Experts of a small language model: a variant of SOAP for the experts.
Below are experts of layer 4 (counted from 0) of a mixture-of-experts language model. Rows are named router (the router's row for the expert), gate (a neuron's input weights, with its number), up (a neuron's input weights, with its number) and show model dimensions 0-63. Each number is 500 + 50 x the weight over its row's rms, rounded and kept within 0 to 999. Numbers have three digits each.
After each expert's rows: a language model's description of what the expert responds to; "comes after" lists some tokens at least twice as common just before its tokens as in all text. This comes from a sample of Wikipedia text that the model never trained on. Tokens count by the router's weight.

# expert 21
router:550573455495537590488582468523510511593533509474448533518534438410408412502460398586528562481421436462534510452552524467558454377441349574515477435508489427445571486538482556350421522603459549
gate0:512492504508544482520396466566402494467544450434449501580476422511452516453539439453550462503466579516446514511438527479473470538492500643417459559525482478444458420421432433482465489510505463
up0:374510488468511496428495556509582540470531467459514492523508497458542436516384521423586575526526520559473539500557532514514563435555537484502504454541536504546527540550465607496541393404479534
gate1:547454488507383526461421494473545550480461565440555462521488376431553503462503524604515518432529493459565590464483505547508472476537542423523495557566527487463503543502511453628523558526537473
up1:461470427574562552523566492572460445566475543508566477568526558536607519527493417521403482460451501472562564482542540574489459548546510457511508446500523439472538520501546453485491496539493607
gate2:543392543568436477554483466459569506523509516502534494554568548508477554421502409465553568508504511498459462569510481513502489449492521452506431448511492542491503461459555456482580585550456448
up2:529522470614483518542474519454430513499522507514472541576570555615478526459492540428537462595476488518532440436552437520563560478440461506471532566523439521524532473510550523486544514522569613
What it handles: Infobox field labels
comes after: "-", "\n", "″", ":", "°", "=="

# expert 18
router:505555526519562513421430494448457581482473428490472451458486486432461446516467543526557538593437478482565518491541563479480586488521574532445500469560575503456539391528411523452525471548429547
gate0:482475504503490552534463545485470490559540531475418415542442576528518533445413427452579528516490564508494498557485551525493524512429489589476481576459481440451461446510385521441552495491465482
up0:523480481513485484419507494456529517510495542403517542450482469438528464477466448517431577508423525490437495524597434461536454424521495454544534456500471459521535514530529545554501472532605482
gate1:464503404428468509541490551458461531517522516427514439574428384555491482467568503567472416437470490381527565522448468476577457464579559403484539662587499535468486524476514507494510478386589410
up1:509476489448565460535576529515515468537467496591512489499560501518492493446490422434458444521505551395478515486498488492494499570521555515513545442571556500512550471532425500536527474461531564
gate2:528484499469497498522472481458588542541544449508473480528607427547504544455507483506528487546539447408471427488481479510539489596460622440448427575580517434521541480448523519531592542568501488
up2:561474525581511611542526512459509501506573575484502487534530497546469575442453428546496551586570559468500362497522481536413448523456532424452511454525480518427489501455529508345466418541463585
What it handles: Articles and auxiliaries
comes after: " of", " in", " is", "'", " to", " as"

# expert 1
router:485461574452373503544546546476519463387512568466492458468497510489396424412492570530490435544429486499511483476515513451482513573372549477534491541554505504477478508470427494455591459485421477
gate0:465502583521501524479465507523456518524538504452444501523464475501512561454442358507542477493524482490533497586364495506424497619476546524392536576539567464370565507501451485429532396519562451
up0:481578509453485522444537481576620482518568498420496525491510544449463556456499457462516558558486506437494501558484553520485513376564437477519526485518422470574451463504526516511557516495510538
gate1:468520485495475456505483436516442417547484482507396511559536443483468568553461540468545555448533519519520560446494511576534486510518489523468476560525563466547521467524509593602473444515496437
up1:414461549527563424449524560563439434519457516540517500473522599525546549570508445456518492454435521449527499473544547609456501499520500501541486445423585543418509535561519570461526483517456571
gate2:516434438490529506496498467487509533539580456389506519452446504443408555544415494479578479479501508489563480516526497476449503514517558494474496474460520597500508477494485480481639595573505492
up2:537553519535435476581557555445459470538551523464470533503471501462473557472585489400475516497444596497529487529500424520443474512478404511529498495518462586448471429487569540483494447555576530
What it handles: Individual digits
comes after: "1", "2", "0", "9", " ", "3"

# expert 23
router:438460468472528500482512552552386525567519541441471504474480547577570496514430500411393491506575464445475616465478445467403521477512510458467427493443493447521464534441525565506649390454526465
gate0:509453597482587571646400498553460539493537571426443391512519512513564571571419501520507502512466562528434472563484495449456535553493426567524469546509531554391482486488503484419478455492480473
up0:478490430468519524450535494475628461444472575441492506497495486377496433515426495476521508488400481497444527508493499434536467516534456525574480568468417442513519505490583544453462443550487575
gate1:546547516536514556435479534387382520460508489522457522487501411479550561455476562576444479441486556446522556475492450553503468494598565407551488505549506556509487552526553535624577534518620411
up1:490438490507487429451581512531459443502456439566552443634528525565479588465496462428381441488549499525497479569475492540443531504415491495522490409468565528514526585565534414506400554532533563
gate2:512467525488526523494590539409473535600564491453491541496551496464529507442512515489569490521415429469490434535471437398474486501487539460462540443556483532538528481496512514433571552636533453
up2:442533423540371532570560514510430527524575458471494485580451464595545534453570534429542581507494468466503474515597431589381463521459448465468525579503433576478571461500576456377498466481481548
What it handles: Line breaks and headings
comes after: "\n", ".", " |", ")", "==", " =="

# expert 6
router:464496497465497469460431548583477518597564555522516500538520456535524522483431502525464497471535445544458502371398479517558441477524472553472474406563419447519501568528520435549496415532555473
gate0:550490531498469531496466453537435566480464534489449505524496606563507486453561578489565473460478529549493491538409457452464506495506472516457470498578468474410479496451512493472523473477495450
up0:473540457451468516379493496542520555488531606428532528541493506502483374445467442438460552534486415544534513478522456511524493420566516520511424528523481467531517448567555570492520425524431544
gate1:461555448490477497491416513521492481475578496570481415554552474566512561567468536519490457510489505474566522500399476525605450453480514429454499474598475449624429469531480536532486462472526551
up1:460482487488613398422572475540494503568566552604599499571513562587515580516460525478562471457460495490511500477519518544474435561438431486480489441449435401495501515484585503504509458535429553
gate2:556460539484526407490528489441621561631505540463497472546607468492499522486485406516574444453406514496487472495487468533547458496495578473441446473432530520576514473384525451592604523538534499
up2:503594458540398477576460494444301498486526551482555564567532482577465592477512501429505532533408483510437462563509463627424515528390415433444424541557488531472550466523515526432460520489516608
What it handles: Name beginnings
comes after: " |", ",", "-", ":", "=", " of"

# expert 3
router:443484471534515419441489443546424518503459479550440475518512498437466523530489596557480473538462472421593518591401482481491424556470523490502443456439405428509458517505429468435444465533502507
gate0:538443519519520528562557580523459517550490488394423474573468539448475494479540445511552477539468573514459497492521505421485512570350453471506484530552515462425526445514460493509485442450607463
up0:421479500438465536435495469560535533540570539428558518464528447505487442524482498427508532547410510564456590497540483537464493545456499497497531418507446467575521610551518564505589462447493491
gate1:564563443480523509569452498430478435561496467578512483539510528536484486486486568467507512463543478393557558445552484452461447503541580455494551569540530508474505562440595559595576446540530523
up1:468499523410551396504462460552525514571487456542479489578603464562537510490518477401545446511447427488481495504462587454433437544557471409448460401511440361508453406562543524535562493482523487
gate2:506427498500496499514492478548559543576560438469516453520487504501429542455462463510529464440490411510490491484513497448497563446496523417424430471474529502495568454514557544488565525535469413
up2:567585457580419428522485532492445392514536551435470484536503487510442589492494481469556548613429529498471463504499421521441482524447482437402438565474540602453470413525498562380496450466527548
What it handles: Table cell spaces
comes after: " |", "|", ";", ":", "–", " /"

# expert 19
router:447506529443548472549497525553446432550540474409450427506516459574546429553571516466533472475600486480392525456554472475524524463533445524529479474467445468482429580433486576521559447396570561
gate0:549477556523508549569494451523471472484469565533433382496511469460504529493422472503571476465475573487478519524429447423468485482466563624549422555507483475384536453477435456497494495491495467
up0:458521538451491536450534511550645512506491552420523476483447392472527443479483473499495501518428527517495545477515508462532476434483457524537469514529480467556534508439498542501540419511437511
gate1:487490500477502426432445466462493504513542447567438419596512423558479580544468506505476488499484466484526628556513536452517438473546538482519462563536541480470529540516600439574553533456505455
up1:451457476481518365411524503613549511557468608516565397495572521590446579582461400479487442481444553439526470563528554499480512564531512497457448458511518450504506525564493431483540527456465523
gate2:550451553555530411541497431405490547562524553399543474471520506431420508434472528591633477528618412513547458494535462487530500522486549486514448464552571535519522487452499487511563527516500488
up2:455476502550452516546499513477447402551496499519422555547481491563465477486458559465524557568460424463461497522432386514488504573399480499462543493450396588459464446473458469403554399482575572
What it handles: Periods and decimal points
comes after: "1", "0", "2", "8", "7", "6"

# expert 10
router:473539481491517524482420455536517587554470539602550523494450527428524460538543486534559623505402455584514541618530481525416584449525547570469563488412520536521508537534524601560518591501512546
gate0:490545532533474553636468513517556429458547517439488481513504485508438495484533512552546509477517534545420471556440422504447515555454468501462511535499468392400552493528435542462486445450494456
up0:395489439436479508432489555568551543578525472522498537567493464399548418481499450421506593483486475516453492487565469480475433462473486501541501505451470454603654489467495530528493427468524505
gate1:502526483488495502415464500471437383480485523517520454520476461485511538490430536492615418367545535494529597548564565575467402556609510498505444550537454527487483522500571515612455487539488508
up1:464436447580506474515561462618502592591498491482549409565531461591570465487529461531537500535452461487542507622465542533484476472500536428551502404480537489521547491457538476462508524469490507
gate2:583465476554442417501520480473597560489501458445488434485466512479474545419476508485556497416496561447490403455500490458468483490417523427563496531514505506508543471411536515526591578573478472
up2:575581524536447453496536546411422544523512498486455513562552528538438508557495500429558536528533490480512468444527454533481437556484497566401436572503451557529407443456537494491474478496539590
What it handles: Prepositions
comes after: "\n", "ed", " part", " Born", " due", " one"

# expert 0
router:520513522471570451510566556520550442597566501485492517564462482588487548458401415530434443492558513478491391420496504518549439521499427507540532407540496469467524492484528402554474446543572496
gate0:494537524502539463505453568471464494507514460472528431505530549519513583425477460430524512476545518496422546563471478498413482532503495493446446545479473513465455464560450541506507475493446464
up0:473454463494519505432462481451587553481527568427519530499525496403496412520469506494461495503445504579452550518532533448532562469583428438553516492509443469519545475484476541488598440451515528
gate1:492568469530416483459517512482451435542567421615517466546524422528509597526533585512522484452520588456582661478572471540551434495522536512493481516507486415523480540554551402601549476487526538
up1:414541387499543465448546444537542490530529476545510428577484506550521525495474420444453513485528505517527500523565530536425472547510419561521497488436437544504477479510548512384468494582394538
gate2:525417504423542440533540592422557555533492458523550513454527508403470529417548507421604510410520436477536434507494465528476439525474547424479468458491545457516551510450517429515505554608609452
up2:561509508608442461561487537477428476529538477479474617484468501582469569492556425513556509554495499478481428529517497519459505589432448429435489495445489516500567465451513503429477444463539565
What it handles: Table and list punctuation
comes after: " ", "1", "2", "3", "4", "5"

# expert 22
router:549471503545487437509505482460423479457423614556514563494391482470497459507496525477450469500526532550450525575448506500502529616415514541485430533478441519487533417470442535486461483541451583
gate0:563481599488528488530565477488436510454490542447404504481486451534460529442538462468441457460575553507486511573441476558439490407455474577451531523501490510501521490464439488452507496495383450
up0:493452488460483444422527461478504490557568553386524491515500470463541428486448551476498585460574545543489466500548554504544521448598550467514503501532514435505445501543473536530515533464507501
gate1:524521525452464522557448493508476443536549580487547451614514480588540451519546597468482472517521553468609590511518512517499540483532505488438506519564525535504413467436593487640509535480580512
up1:467454423560579442477555507458425464522460539562520441511589494529514570507521413413496465440465450475498554520484464552520497579482505435536478511408538482553460511507506522506467491464518480
gate2:461473470510440395480478491496523582535586499500490490471474495430462492447455551488583544515552483534435498517554446548459480464451536461437485369500468480501551484470501509462591565514581484
up2:502493555542463433501545506467509466558571595490446515550448542516460561461461444476493445606437529495474489513540466603454463585466425563457540579414468606497449383529557577379465504565519561
What it handles: Year and number digits
comes after: " ", "1", "2", "0", "9", " ("

# expert 9
router:523499479481429509480565571547595496511525374442495534469461548571516525537428527567625465576479484471524385461411524491530558519530537471509443537557606535429528523538552484478630472447515523
gate0:505530478522549528557460494580487522538477453456482337567513518462524496508498407551558412534528545494463539568463475434453470513515507495444542559557560531437472498464470546508487474555540509
up0:517472462479399521459444519492584475507524545410585586535532538482462389470495522549497542500482501456500531510516488450537442452619531495539493551485432462481527480471487569459521407494515540
gate1:541572532509490440529483585470503395478523471437451496573523400457585528514603569504537437465498476441523562498433527421570397475629527441499507587554589540443509506546534480579505502389526497
up1:444486532483519434485504521499534433545473488455561451576557529537637537500538445531511449405477518474530513532512596547547540618571503411467399406468545422471465486470562564526478445513442598
gate2:512434492512519498482534492464574487613588430482519478534532563477495509450493541543566515550513579532457434591410489527567525491540547488494449465485506507559498469466509508431610485557506480
up2:549536479536504537586498600477455457544480549461536495552488475520440593467515473525557530527460540418472473443476462455503456515531462467507539509493490554442498448523453439388482489514520551
What it handles: Table headers and pipes
comes after: " |", "0", "|", "%", " —", "3"

# expert 16
router:499495502452463426583559452448509505455507385546491552446624480504512513566485446488395505482591498482504539513532474433497457513438410471590446536546551547389561552431497337499434545520546412
gate0:517527507524483529524520486434428564452480524445478510569489477438527552431543537537537563461469557494409511501503515404492526549533388515474540515485542394472467515430467527425597428521545538
up0:475490438467495499492525577444521530595607556535466562440519466476500446494503483481475508482468510484513496569510480473533528489471526457571483527527549414536520425481458503526463438573504518
gate1:500528470534488491444424490489469441507531392470499514538468489482611542501527603446550514485483476511430633384474539460437434464581525575558518562468509472426433504478491470582555567436573425
up1:501485491468591434470549504479506518539502526464562475597582511550612546472556463421432513444489473501567527485613509539490502606535513431579463466474515443609478487515475531495409442508368522
gate2:461437524568468458550558503419549558525531493472419425510566457467455559477443455489587518489417464498480442520508469531503489513446510407485423513445515407528525470446560531506569521483462439
up2:514460499571492545601491496469436539520553577516540518514541544602418521478457432418482513602421531525441485511498454547560503551397440528492494565506546572440571432502582517462460469480507541
What it handles: Common content nouns
comes after: " the", " of", " a", " in", " his", " The"